python train.py --d_shared_expert=64 --head_dim=64 --attn_scale=0.125 --beta1=0.95
Below are experts of layer 12 (counted from 0) of a mixture-of-experts language model. Rows are named router (the router's row for the expert), gate (a neuron's input weights, with its number), up (a neuron's input weights, with its number) and show model dimensions 0-159. Each number is 500 + 25 x the weight over its row's rms, rounded and kept within 0 to 999. Numbers have three digits each.
After each expert's rows: "mostly gets" lists some tokens that are sent to it at least half of the time; "gets" lists some tokens that make up at least twice as much of what it gets as of all text. This comes from a sample of Wikipedia text that the model never trained on. Tokens count by the router's weight.

# expert 29
router:503536493507467460509519533484492535526508479490514495471519522506513451490474478514487521500478510491472507469523482502531512491522518492515496483489544531527476545483517511506536529449501504467520488492473502519543513462470482534484486554505535523486534512512500514488518481546479500505486477557502486483523454450523470528526493535533545503474545533537501512482475469494546544445492485526536506515525541492501528483479505494530523456486517497517499537521501481495490534471474462
gate0:458503530471517474513520497516495486533543537515452538512496494503547491520467508472490490526541488507513511529491519538525510485495531514477498512468526472532513544475502516478511511476502483511499505468533544514447471474442493526434545500522470501500488532469528500464504472547448538491490477500497482467457525473514514536553554491546527505535551513520486485497492512527497537534494471495507509481511511498502524479452527492509497474495498486520505512510502493507484506510473482
up0:478510500533497526474498469500492465549507503519472539514489539496503493536558507474570507535512538483490511492494489535504481489504501470523530532512509474537504482502473530497451487515468483499499472487514471510492519477510495505444527519500491468525478501481465479489503466503460520494470490488515515511482490501519481505549519504476480515537519532463494544476488445526475535490550491493455450528505512508459509511478514454528501482469477466422469509512500495521530502506486481
gate1:484515494529466487503508535510477508476519543484528451441502472485499528518536520523511478528504489488479488510488501478480530514514478491542495471539500537506496557486473509520495519524470530467493476511521496495559536492514478460494458526514507498515464514512510524506516514500489524508507512545457480482509494481480495516448479505501545528470545485509455505519463492532557506551541462510505498507533561486529502442502474484501507527523523482502456491520496538475472512493491503
up1:481454515527523497530520445455499509527506566506558481466552489489499411477523526480500533463502521500536506508496502493519475526524544464486496473479515506507529470507499526492464474517517475520478501507478530444494504507476503486498481529467491495503559463467453520449488476490503502510513495478483488499473527492487492479490562513479479544491502538496482511499507546524502508515512477477505531473504491468490488520547489515501495469514506518477506461502523501507539486493506488
gate2:498498481507505470489491491539490470490516515555487508470506528481479476497470495518520518479498527445503509523484532539480499480496521537489481526462513492569482481468493455549493444488476498487518504489501490502518486484488486530487451496516525516513520508481563517515516501509544475471486458490477458507516544539529496466535522489477523476479479512491524492511501465494522524515491481500498530494482544465502482457492517442540502527500515472527457530543472495511490491528438506
up2:524464517460479520521514520494507510500444525480505510527477455481532485481469511496476558506505482509461485537479496492503495525487522518509518481531521496462474515518510482490505497503516486534512490499490504495500503471524507524476543495477476515487479485530475525514515510475478536444455500514483481515487523489511480434478429530538512521539499454478475481496452444521488497544547526479504487464468491521477503483560488507464532485491514524479496516493507501482507514460521557
gate3:523500481521499505467522464449537496485508493482505538520502505485510529511453457519472511477482465524512464491512506521504423443446481516533541470523518478546514478527498556512532532469489493503498505489514503501505479472502541480513505495517466473458481518483528538500522491506477514480483454493479484509474492504514467508507492500509511489518495512475497490534525566479524467497512523486512530500514494532500557485534542529476510518467547505534480503481497538498498451465496518
up3:517508472503473495501454483477511550506491493523490505516498462505516471538470504508529508475492534531479469462498508446477496496460492495491494488460480492511507520469543533512498489497485474566520539467455480490545461510520495503472478480461479499475504567471523510507456509506518507511471522484502485473492472489480430520458525449458499501528537513441509480500522470512539521492524527524468508480496494506495515487489506514515501527514496504482506483463509484547524484488445484
mostly gets: " because", " make", " water", " Charl", " dif", " As"
gets: " a", " in", ".", " as", " by", " D"

# expert 27
router:536494474548479502479510505453529526509511484481521477463532535529515493490488486515450490480511507465477535496529470522518496462526520503545495480473534519518479527474526546478533527461511519479516488471499511505528453472467497525486486516485518507482487514500521504513512460528484483532499482497527474496534465476498494510531455500493558517495500512508504507473465448498521518534536472529516524430490534491470534477477526537520515466482526537533479513513518471478487522471515461
gate0:482512488546475447483504524491456509507494556522539520488503533496516506480472513489517522526466533500471545479498482504570473483481505531462516534527529492508484478514489473533510480473533519510536516487509472463466503503468508517478522494553523500523511505501527463501482495539516501503523480493471485459558454543533561473463487527485483539535516481526490484461511489508465520466483477484520502479470479462530514501495520487485497486495465531485526458496500486497501503480474485
up0:518526469517511567499485558481447491519566452557516524521536537500494481485514494467491485513499504488492550493524493482549525506491460510548513532496450483515521519491493496485508483504517474495546474468526500502479523528470476528524500481519528520526487470493471469509448510499511530516489483511487490523481498519532536499451494523508498472468491471546489522540481470515477489488509499462504513491492477453506522518486504478495556493479455528498507492504528452490508491507511482
gate1:521514523473495483516489542462461542500520504470497476453498499456504490526450507512471484484501447481497456530496511515488497495487516511514507482492566494532507505493465466489483528531503515532537489503481518503539536459528534519506524506547514512518472493531528472520474469480485520478473518489506508514536520538508495511543473515498459489518526527519505498437522506496518520500563535562495512484512536451535500518498501499542478504472518473510544552506508475502499517486509490
up1:490526501530540470497465493538493476487500529498533493524534490484473446467532517538535524477497526491458518517518499520508570498525497523539517507519463474503510542523527466500536494462534504457493520474514464475525545482453506510473494485474484516487491514462500532469481486477479495505482498487502484504525535523452526546498524533538499516470499525516503539478482482507484490468498492496489492473480483568461444500483452513514507470498515469499477511486502513508509538518481533
gate2:500531476463511483475500497521488489513496450513522522496484508513479503444446486483461479515527495519502478484496445492547485504480503503466488483512465466533483545482503512466483524506506550499493492473487448491513530465452504501468514507507507504527534518552510486524535470529491486496460440476527467456485521456497496524522451495504500485495528477512497507527473509505479546496513443519506518485507511515493507465535497508494504511489558546494517510520515511490556525481507548
up2:498532466522519485513482502470537530442530540488499507503499496479523506504532510503496521483513509534511494533485516491498470545514465511526523498516542503513494509506464489480515498544542529482478503499521494493532544489491499544534489462471542515500462464485504529474536515519505540503505540497505518501506495472485492479497506497485503520459471510494518501515515524482511453417514493527545467558511488509523512502471515529497444498425469452530482504527524451485495511497528513
gate3:480511498508449500492508565463496531522441508501498470514542503480510460478520463515498463468493492466488502497540467467510526423494502504526549507492493465473495498498473513491526528506487509462532581453470473543524528508502483505492468503453484478523510507529454528473493490475490481465504516471522520530514497479528486515530452497477494469500489485487523520490523472500501458484511480509512483506503510546487512531483508489521508528510505484481522498553510491502493493484457472
up3:515507500544522469475500508518485516496520490486490467519564468551470533494522466489513485502487542521541515512526530474545470468523542435533555506463527548504507484459538536524483489473511476488499515516508484496484485482529543485491482495489480512515491500506481502479499485489477497463473556467538502535526467500491507504494507502464524521517507510446505473484536490530505545482485507520515489502536493491518480478516505563465452516497498499490488534493492517528478506490518545
mostly gets: " am", " eff", " exp", " Dec", " offic", " num"
gets: ",", " m", " D", "am", " L", " was"

# expert 45
router:506519490507492483444511523486530518512512469476520494475529525522526467487481478540467507487508521459496511469523490531513483484509491476512480493457528530527480520486528529448524507474515498447534464463461493495519439491459472526475460527502522514475542527530524499507499517531479463538476481525504484481509489494532497533541475527523531482465517533523521529482467477483533556478525491515514516496514526493500539495461518490519517503475540524516476533499514477475534508499461475
gate0:519482448469525556497495478470519534537486520479516509486526479460444489519512438471479513492486536485499521466525483530438476499499546498497508498477495520487499528475456451484502511456516491506510483487498535498544490509464508492458508520513489503499504467471547512490534493499473497519499433501524449504495432468498465534502510514460518528516507517482455506490511519499492486490523462478519497481524508487507513485484480506526508467526491527489474498509472519537529506494482449
up0:493460518500498532523473486451501479511470520480510521501532515483532523553506509490506516517521482538485497480504479497451436487482537501481501528466471483517506480481503513494454517455475534498521502526475461433508478427501509468460537489472519514506494464485519495513492522496468436483504504461506470515483479537497507527480489479482527545494474540439508502503505498520479490458534477511477486464495495469531510492526491505479472475506541446501480483487511482512489511495497505
gate1:489492485488482496510490529506491506475495515510509524495504566483520528530480513499486493527510511489555497516511518494505483475547537477516550503488514476516515495428487520506491516440510509476473484451521530475518492498472471530491479524511514468444493483543514472484528493504519457532468461548491519502492513486502514502513520487506512487491474506466566497483503493493512492464456501555557502488496524513517488498519527425451444481490515500507501541536473521482474498495515504
up1:476505541579444513484508497521537495496495508473522452530494495519542511480511516468460531544512525496497521460491473463478505512491521538491511489485518499478494542469505523481545517485502511532491466561478544489543491496553510533508496484485495528508492523487495503492509464504508490543527501476498513463502508500481520539504515534493538506495519527535457515471499472481482528497497523528466538505523519522494471465525456569488513530496513511528491483492478466473527503520506475
gate2:519498526531538489503473500471537505545528498487466507439520531512493531538520479479519480476531520488474518494487502470544468469497516521509466478503508473516513516505528503458480487494550489469516449528476522514546504477473510484539467485492507557500523481497459498511451443495508454535532474482497505513490494476540520473529520496499478497470530538527537467519506521488516505484512495467486513493508479497522538498489531510478494531474519528539493488464550447474486525497490519
up2:476538468496504483500501515508538498486475559443490543507484457538495552491488513479518481527497531476504526498501457477480474462493480498537448476478507517471505552534454521501473518521533483498473488493533531514475503466522486519482483505497468453468483507521484504482477493482483518507487484521530501504475502553470491547483467479492526500507507479458494507511556553507527491529544507523517449471502485449544505472512490527506512461517495502502483464495487491496496474490513469
gate3:552485536497505446516473463478473469567453523484522499487506468505470474491507482517498535456507505443518540546564474505463461513493519511470472468504516514486477486504503501470497493502496517497557493481503495447516501533524472484527509486484511503516523519527471493496533505536484499509486495482472487528460491542493470513518515521508485485492557520481510486481486489498522541482496514519541494543506526521497489502466528493517521440500497540525517503473502455505486489498534462
up3:467524519543496487470521517497500514495562497543509539485516462506556476515495513504484525487518492517474499520527462470516503508480487487477565497523515493517504512481486493483493522510505515544499500544446505498554471485485498484528441485482490505480478509487500488517515485508501508474515466533520475501508540524496499519445493492533543478513494455497489501460503533487507487444494502481509514532490522476524512520485491466499518470504552481488506485577497497497502453493454569
mostly gets: " received", " take", " took", " che", " sw", " arr"
gets: " is", " a", " that", "\n", " r", ":"

# expert 4
router:496520479434446480506516523462542520519535496486532473488527499502520497494471476535500524484454511482440508491511465527544512494507493474535482471505529530506485537464516515505509524484518510496529482488469521504518479475484514522483494522480503529470514520523517511521483492520462479525494467527524504455501473489510480519526465498533515498484514526532496517482459477477523516494515481537519515591502520469477510517470516498517523481477499527520489511552543466498495510462568493
gate0:494524469487502471526517482500519549480491527534504525472473505563529491492462474495485456471475516496498497556503496487505463493510537479474470492501514494479481494468512510519478508510520483504505533479539510454528471514523490500458473477506496500494542530497512521532473492565511478519485488496522530526471461494501461508550525468522485444520501486509461477494475494496499508532473497520507463524489485484512525525502423446531496497480521519493558489491497535451489519474521505
up0:507483511502484512469514523542500552507507543488515507518520444481529479534515522532483527482468488483532513479522516511510506492499477461500518508537510520522467530470489506488546523546465472478463507536482502524529495491464508490520533515511498491530517487556533492487483468499466532468491537546447482451524515518477539463496547494516517503467540438490531549520492487519522509487503508496468495505462514525469454500483507503476508496464517529516476475501527474516529519488475497
gate1:506519494504516493478461491495493509521473500552470463524509505473510489454494495490482555502538560482509503558556493527505467517490510471465482440496541494490504487464498482510525502476529535498523474507544523495458534483491502491472476524514516517544518551547506492450523493478505484506460521449499476483525461508542478493478487495534486506522531476505489517489511521512507516458504514498485509498555540526484478491541468520475506467518456498523474507485520490505475522470516501
up1:474460526550511477477449495499516516486440537513500471485552525501477514539489493479486484531456495497462532491517501517509497488553481497520504501515490433542508518517521492512458497517494542497537529524498531512474489490492483480530452485501549492504514497475535490512521480503506527481454525567509495495490474500486486475484457478477503459508472453455439493475498503504517514524517531489517535543472569505500483481501500519481513509497483494500501492475506489475516530483505492
gate2:530579525515490438477525508521521497461526495477516507513536518483519451491515523522462504489500488510510521493490476519535497487497492524493485467497510466497533514477439500458516573478536503510505510463488507490545485522507516449522508493496525460469515539493465496525481475483486449516478499478524490476504502453536484481493482513497512490545515511531451502525461538495536524455487495500498491504520488505506475468485486510519543501481498515492545481469537484478474520502540484
up2:568548491528489469507478475503483538478538518512511482473447471488466508467501514463475552491504508493498560490528476471528535492521535554530533469504462530490502468543529518480506479487484487498519506474499484551496481526524486464524466499530450509518503509503497476498452512473481521559506511464466476517482484506516539485489495521521486532491511517498473505498530467487494488505501443484524519503496505489475526472508522487525516525519514501545496539490487447467501508494492498
gate3:490506488505508551472485541515503488482497520466512530525514541529505527462528544506514479487480545507463499562500498477524514532505490504491524534512524476527480486452460521505472533466503525508529500521499467526498516490491480512530509509452469516482488479535476511460502548477507522513478456537450479531498495462514489481498445429519490517486542529492498535492485479531542546474512516513525496512464519471483483503504496534516505467525502495511526522535491524476460493481491485
up3:483523498475453523498461491515523471537492471503465498501513524524489493510500509515496492524548487504520508536460537531501479475552477532532498476495478499504517503478523483511482536487514524478491509456505512491506467529537509496493446493517461472481516543506534504526457493503540505482542543487529532458524480531475536563484511504565500495497506510498501535498521471487493480532532524489473530529505494448495483491524530486545493530478517491531478546517488491506482499537521445
mostly gets: " sit", " lik", " Georg", " fre", " Charl", " End"
gets: "\n", "6", "–", "5", "8", "3"

# expert 49
router:533536486504470470538524520456501503530506481482522470469534492533530464476463496528486516481485512480471511454521474526504471487533514468519465500477526535516477510482524497520512504471536517496502478474481492465522462489473488510487470519486493527472492527531508539524529476523468501523485488509489494492561476486496461521504476506514530521506513553542520521502470447471538501463526504504508507533535569493459509506502530534496504488472528516533487522519492501467456528473540478
gate0:521501476482493508512563521518536483499480511491570498470497512498533530523487511495495462541480466495479503524522470488542509493521485472475474495545480531541509503537473480522468498514522473463512544526491494460523493521478490522480443468520486490495488507515475547508501474467524540530496503471516499505516526436511492520501497507527520465511531551515460509500513480470507543498511440489456489514487501498514529480483515512476488495523549506454499498458468473502480539479509485
up0:543509458512526496516465486543522523501484509477522502488525527475543454513526497503497500505476498509499553471477485451516510488504481475516462480495488470525497502527479525491508489479472514497448505480500520481505496472459532471522499496506458486521475535508523487505507551497468570485469472488518523479505497465498511516502479480455434495489528474501519498506539514483491524500552531453472504521523526479511485458490523532465557483512452482524493482546527501459530493521507507
gate1:485487507463475554501498496495523562451517473472517475486515485497508451517464507530553495475506516514461484495514517529516507501517500483518504499547521483510458532482495567517510507500482516493496506536520467466498538493484459503559521500508496554461502512454502495528508488529475498503512478494520478464489495468498503532502464522486502466527503521513502477529508510510490506453522503510447491533541538490460478459511472507481460450522533470497512511529518510534459526513480507
up1:487508470485533516494515521500524492512513476534565518450500526502493532467519532480471479488483488507536503502490507518501524471509526525512533533478499516550482528476501499527486435546519554520535470438461530503537477521508509513577518473496499550501499510540480535518494504491509542528506531540465531493490479497513513465512499518484532515501507492479527492513505507535488539529507508515497485510466473501503490492506534519530537546483476504470499517505462537499502513531460480
gate2:514477532495508473474520433446532532542504532481447484512507532476519512481467484469481529556474503475489518496460479496500494509447500474527513501450548496456468483497509480505475481514493507518470516490500538487510502494542484507497501508516478513515533481496492503486487520532512505495490514517511497501547501489540486515504525504558533509512488497506536519465505437528454485508524519496541506499521543532495541496498473465494498462522511519541465554493518493455516502509537486
up2:504485524521524473508524503478508502522507474467465435508491512512510478501478473538462521503524483486482487524536505524485470501482433495500519540536511479478528468486523532473521512480510487502509501531499493497510502509563476537528477465506462460530503498488539472474564506519527470555470475477495500538432504468465489492524491481500541490551473519508497535487495503477503494528495485510473519521537509537498507472447508483493483534468527501489484505489507457479546512502511493
gate3:551502485475468485504520534463494497512483515499550479485503461499466536503497461467518526523542479447494522458497491553505495515522500497514495493507504536494506496503513512476518501507473470521509460487441491492480536476510535517472492494527495522431468483482498503463490523507457499514500499479464485528498460454453458531484486486510454475519505502496527479526482468449455524480472497561468510544543498479487480500479529476495513491504506537512479501496526536489505509518481475
up3:468463535508535482472519495487509479515507520480529494501509537494526525518481478545495520507477485491489452468459484546505480522494520482554493496477479450499485506503481464526518499480495502473478486501517494465523445497502493478491489498516509502526424427554526526475496557495465525528549495481500498459486516471477507467482523531478502518513508523457447489486479477507508561518517500529480479490481506468500494534497508471464484540480488511485525531499493490507519475473526508
mostly gets: " Most", " September", " March", " January", " February", " refer"
gets: ".", " September", ").", " March", "y", " January"

# expert 13
router:530511469505484489451512497486518525543531473486524499473513526496512497504495469492483523497480513437475527490543485527528449470530552468509524476462496514516473530455519529470522514496523537454517503481484541479514530466501495508485477523516496506502538524512514542478544477490469477535490481531528479483503493472496479521528484536541520512487519509521514519490462489478552514497532442526500519492514519505492521502479512511557537472502523539517463511520506489481457517457520493
gate0:498480487522440511462505484490507508506474519522488543472484471505491464501540501496475486473531495493514531462495518511502537505530533488539503451490490534503513480514501534490475493531508482491559526478477471500508545469502509484486480537488485526472490482490504482537490449522501483475545501459493496479532489499481496517524480496537540499484512479476558518501529486519456478454507491511495511482544466454459517485476517468492491517488479484513430494555531487551469486477479477
up0:498524496541523513537533482487511473475493458481533504502497537509525531489494474496473508525508522506447530519536493496506521486492493498514508538452492471530458518487529508481510520476452466512442521491541522507544483513465456500482464513560471504517479473520535502515500499500537478499473455497504481483488508502512526480496503500531482511479520488542473501455530498486501497526500518424491538529481503490486509521533459477472488474484480477500533504469484446534540513513460469
gate1:485510468468497507477491497503502449510477520519480514489540446494529510513500504491517491486513517482489503533532519519565450508546563490529534497456439507480506477475487535479540511477494519491464484481483527462512492456497518504511474484510475463494502484479433526467531468509479508534514492523481503492480500491530475493522494500521505513494510546513536504501516540455473540501537470512496488474507517471483526502494499500514531492507459501489442516534565482492522525505486533
up1:550539535470478487507469515503445506533503527510474476520536530497517525506502493493495481486486502525558500461515507550510539511493532503527490478534500505511488477488484464527514455512480514491543510510503464537473527532522519499526522494495454487526474558525507497473525502466516509513433491513560533528523485493502511512520482486464506524500475468512506477507491478505533481542484478485531497517517501530441505522482530456523486459478479521502495540485509501501441497513529519
gate2:465525504545471531483502501462459442513523495517545436541516481511504450525491492517505475524514538497491496462539534460487477472519484494468499484478509513491484477537485518470505503496496476491525558484482460458498512467516480469522484505489484538500487521502512500506498510507535487504509529471507531505482465474525472476523485515519505517471504502494456475474501500467510547484511480521514497485458506462534554553536543494503487537471529503522484471508536514520482503469485545
up2:478478502456539504498489515496486516492499514475504471574471464480510504538480497494487515517501486499500553492524482480556486480506457500492525483491500513490539555505507511473490515503487506455559519505521478536517523493534506495436501495521452500536511501497490448460513538519529436517480558475445521492507509499518500452468486474503490535521489490532525515461503517521496455496462485508490562501504486469501514526481509500508511513507476468492522515506533504528506470474492511
gate3:542470556454493549509525523490468491520525489500500499480539501498511501472477509490536525540542525497507473521496526519522514460513511445516471522482430557483489517484488466507503512538507492496523507505534516444505499473461502514510492513504527484507497506538493482469525536484496502531517484486514498494493505546519531537494488493537535523484493531463542498484460482459482489508495505494524493515522515502493514487523443514499480445464544489503438465511539504481515484506487463
up3:502472524474530519495467531484498551508486516472509473505479531514512503545469520476487538512498539509486481502483487476522501477507457469500504504491512507475509477501470488508520527509481511533495504506480522516521542499481546461530501522521466521515491491532491529454457517493483506535501566490499513493532484457456449481511457494531515472490570504498519494505526526531476470530458488520521509527521537477527500480548493462536550466471489546498487509522492511478553485512519513
mostly gets: " death", " died", " Died", " treat", " Britain", " ISBN"
gets: " |", "c", " time", "ies", " C", "ey"

# expert 47
router:518527482530461501433521515497497543510511481500533480470538507529503482501478485525438518486488535473484505478492465532542451489533511505516519452487530515529479497476518523501541505494530511490527484478483521494537506473503508546487465519479532512490523524535502517460522462519475480531482475522496484469510463455514479522478470534513537523479527547502526516460482471473517534491528469494525518504504541494478512472490538498531521484505517508533473493511537495480455531489534494
gate0:502498492490480496504509508516516544463461468476529450493503512458557508484410507459489500509496473534502528530509536523500474459514508530512493464531521528492470451453517453502502534537490458510486509491516484485490485511465493443526489479490548510545490526489510552469510521508486475459511474532520487458540469500502503488526488532518521496510508538509468503522515539527488483473474475507505493492507460486529496481520523519514489495470460498485502480519513509494465490479522494
up0:499500480490520497453515517543501477483512520506526535518518518506483469507472490475486466494537492494503471454533477499531507460498521465483500516460502508527482547498481525474445514499472499526500510471510524475491522456503476488491507537440509502507547467494526509482517491481533485547476477503465523530534495522513534497540521484489506533451489447546518545503479503543510505520524544461477544531498496530498527457534514488507507477497519476534450489478511492468494495542504484
gate1:513510519543514476522485523540514525502568535523495532504523497497455463506508465536586504488501544474483515492512496478448485480476533539512484499473541476527490527486483504478484513497524535521503495538526519466527493523489526500500485529542491500518487512502467493492513541521500500512516543534487495482497473541535470527480471528466521482513504518518513505503500494507484549479488490499524497522503533458487471515496479512523448475465542468470464502475525464473484514544496481
up1:500539470507528518474476509516495467489497552442473519508485468528506511524513516526520522465464502506469516504469520507483481458522462536514485506527512552463511493509479536507487470471504516483468465468549504516501510551495431509489508516537566464483507493491516518518493497504516546491498513495511491469527548506493531511510464538494488505485484467486476501515505519457500506473478474483483445500476493488518528531497476549513530494532510518534503474476511497536453486463476495
gate2:543498504512491487467550506476482499523505544463478479485500505540538494496488503492475467514518485499457512461480552486521516518525537525505478453491486506484499507489510549556505434492532456508521474523462548483473518510503531495506500446524522502501517519554519528472498523560500465530508541523473549468505507473483455514546510505505481525477479447512516504549497506503472492483478495492538501478482482515503533501511469480524519527502506493511464490515489501493469498482513508
up2:521513494472494536491479532515473468513496460484546485555514512504533494447516465534531498458470495485506469493473498511448503502455510475509469497530505481485490508489511469469522486477468511442498487478547464482504474445513495538531478499478526490492494514495499499526576491528526516526519497487521465505457490542557513509484469464494435484516476521508484478523488537490498491470508515516494509521530471519469524478506523454487482502520488494523490494496517480480521493549483503
gate3:507533487493479479507512504468520532485478466496494487515534495544472529507492519476518494478507508499526488480545500534538464547464514520514517497547494505539516475500511514508502495439523524454498515499444466526484482508470478521509506465523527495486490501552521499537536499555472517515516518512492447476515479546492498513489505468486514491514490555531506515489492481469519493450500475520540502485487528484553499508456489555500477488503517532548490471467525499520531508538537472
up3:467530474490515501494468524492520467517522500456473490497483511497504481452507499517500499534532501503506488523517459558501508529502428458493451488438524501499499461483503529551479518493524474497462522508491509496491516487515472540472489517466484456482539516510526507464521437514474420524510542507507519496493511487525503516482536506495525516506496450508492472494513539455511504489462522475519483577535467510499501491522500481500505506499482516493487521527485507516490483526503489
mostly gets: " t", " some", " incre", " been", " MPC", "though"
gets: " was", " T", " t", " is", "on", " c"

# expert 12
router:519533509507499443517525506480544508512514485477498487486507538508495457475477474504509521469455498479457509451526474525489486467537508488517507484495521499513472499487513509488522523482540517472536488478476520491512488467489518523462486516488524508485505499521513527535511474522478485524487473515533470476512484489538474520507468508506539526489527519530538545476477502490498517437534467515522526603519518482487510478487511507528512506495516507528464505524506462481421522486539482
gate0:548502492498495483486504509489506490494549503454475456515483499529528499508466498525527491490482499511495492528524517513525526499541487523545478536480493512495528539504467484519535515494545508480466482461511475509531502399484473485466492501485506516511524519508544512489529479498519509471447493512493471496508519473467523517489493497459550498486480476555523514480464496548538454467539533484550502486523518521466480473517464525490486475482500500490474470494492491518492523526466518
up0:475487485448480466508519484489517494482543492503554496494533521517503470475515545477486505528455467479528504483495478497438506484464482528481498468520493515554486485510515497528483499522454521473517472506497532491458528511467520500501542499482487511532477448506496492489510480525487487533519545473500524508495485483530521508483463536496497532475510528497515478502521508500506479542451454481462473503540465544527483456458519514473499476454495527480453505464503514529467522487513488
gate1:520493465508491503482453509492510483457533468511531490485492494497485478478461512528494460481491523524473435507517541461467504520505518492463484483479482500532492538493498532529483522465540517492532481546512555476521496461501482520511466471535472449477482526470521485517488456541489488528489524508538520504459494478563483501497451494518498518474504446517512485449489493473512496505507524506480502519479496514476531507489470487470508533493509512509500533474485460521549505450491492
up1:516507486485503476486515512497508466494480505479471471511552521504462516476518522519472450533487524528512513503546461469475540510464518507520465448483509527512478474486508510463514518472539462476504520489480506476500539494530540525503509533496473525536505519487501506500500529518492524485530485492431492508516467511488506546503491475501455504485504537475482550512539495514514474511510502481514498553492533498503489502537496475519488510453504520501437493429528538497557461499508487
gate2:521476523506521502522511536455485505481480511444488502490525458517557476460523521528519457496479446500515496523501457517504502484476493496521496501501503497442531547495526494473489522522530504457490483502494457520490465490486523487513545528453461480485482463516518492499515477540480521508464468503522492512506479479499461544553491473520495488478547497494524484468500506508541556502558528501527470466483535538513528495496516515489485501500522520493489483511512495509489557541515489
up2:487542483499478531564525480514502474503454535515493451513510537494486529486525504499489484488480450487465466543511527491508479494534532510498501490561564498522498492517492511511509472510518478497509486509527486440480485479535543527509493502512461524432481506505464515511503532501501528511482525526525524507497535510556505483525522497519494538477483484497519481463501489498522483513490463504483500560508496553504483487520511524528497448496473501512507503487551463526472456480512511
gate3:541519493514491501508480538548513503530507489498518492503490505502507471476481475481477506510512483496517517469502526507527514484502470474490518511510537506501457503488504534560497477462527539519482510475491510509530554519490459501484523480489469476472525493516527548528487441493502469535500465489450488501484477529510497483496479497486543492448489524475562493539495465523488505504515501481508476536450504475514472530475489561524495459482479502531508524515425497481518550520505456
up3:539512497543520469519477453497478483535518548477472508558466483472501508470492492496552503534477516507502496527513564491507515479506520473477510495469504474506495500472499495474506445497457539514496533530522539474505486502574494519493479496460489483566482506495510537494533540486524517473479504494501537501483444530521496505454475464517544518532524481500474486497467508533474479473505516495504480453493484487498534501490507490473517486489492507465480495550482474516500490501463502
mostly gets: "]", " world", "ones", " Bra", " you", " whe"
gets: " \"", "s", " 1", "-", "es", "i"

# expert 21
router:514521470450458466519541513487507528529546500458509492476538513531552493480489453499509496503476526487509511479497482500501492479526509480518486482488507533548473513451507534490524498472500535483516481477511520483538507450476481524463490541458523496469530531493522501495513504529451481536485464540530483484532483496511486528522496521530515539462509524519527545470466490461509507513523481512534501454544530465489515471471527498539508474483517536527499504536517484500492525482485489
gate0:474476444522499468534511511484478505482505514499487486508514533525484490523506497546536546506514464537488530446510475467521493467593497510504456504498528502499525484493531544528536535504532526482539510502562527478496503513490488509472479502533490507519503483506485489511519499480494496491512525477490493507524498472517458502536511502506519509488523498519504513487493544522540515524535482467510527491542506483539496503475582452480461520527527486483486527499514483476473536473468495
up0:533473508550510530491514524465434522506502459527514508475489507495522552501512499542530556496504481483486479480485480475522487490537527477505495526481481501505512489456468480502455507546477515513464454503482522486476495492506531484490476556445484476472481486513517481500434503512502516539461498492549498487497515531514477486502526501519529465513515521493531511470493520488501482531518529540515514469509446481523545496462498510487488513529464523521545471536510533511519495499490472
gate1:495497472557478535496502510551516495530513512500510485508467540464469476533501484505476496497461539494480533499524509529537462479516509482535495527528488463543486496477500539487474559542529502513498521534527454522440493488502509533445469536493482491471502485469486554535497488485432508569530487469540488482513488500485511471494490494489528519487503538517491513466493520503514517502498474503504521541517505458521497505498521506518473487492518459501505505515511502503456469521473496
up1:481484492508498501520523460468516554514485492512471509535481537516497537507473493485493533484513536468476483509482520511498513525468513522530542541528518541487510474519509481531536461474471482508526544479463494488507524531471522551490533510529494509505501520497492478426490490529499462467490490512494497470495524475556511541516504477519488484541487491528515521527495501488511483527486500477498508556524493445430460486505512482475466488505520518463508499551481519548485506501496470
gate2:508532501477467511498521523524525507532544486466528522530463516529477473482508473503525497499481514513509484522487495548532466490461488491505498508517454511481499529478459530484475466512497510476523490444508517488503452483559493535502538458553525491500486499513523515464553490512516476474498491498519499487550504516500476529515484509521528480455492506467519515524517526542502522450507544502521424510463517502464529523509476495520480487510477538476496466538500501488487542490499533
up2:525514460468506490509499520513516482515465547521491547458504511501482466508480455526495511499529451471514485461505491512511527496551466480483484507500511520487525494480505495486488516465525497494443494479494548484512510484495504487503502525507481478498507542456512514500537478493482436461491503483451523503488493512470530500502521500515486539478512501484505516469566494463499458474447523515503518505512453463515478477484514491487472504456523470477451555488525468514489471456518551
gate3:471520537522484455486508499505479478502532503511531503478504497455533518537474528493470482480436474524485474473538484483512463486494515538546502507494525483479489519527486502509483491493526485511550484482581514504512484486470494509498509518474470481487497482476492514510485550526529520514503531496540507474484485540487506493528509548519513507515551518500518479505519506503499498474480444463503535467540505478534514486518547508536494492489550499552505495527487544481478515461504440
up3:536507538523517484499502501503517497479547491523504524508498548534533508465540521484462473503460538500514518545510512500476461505498484518529482550486517490516516486513467510480480488482491511482451506525504500538523477488525458485494488514504477560520551465472452505499488521507483524492483519536526489497508514527467538514549475542529507504489447477464559518545480527522514524504493453540486512527505474487498515486499518477481493499489522471532452485508515504499447474525532505
mostly gets: " tri", " typ", "ki", " Smith", " Richard", " Ray"
gets: ")", "i", " ", "y", " s", " J"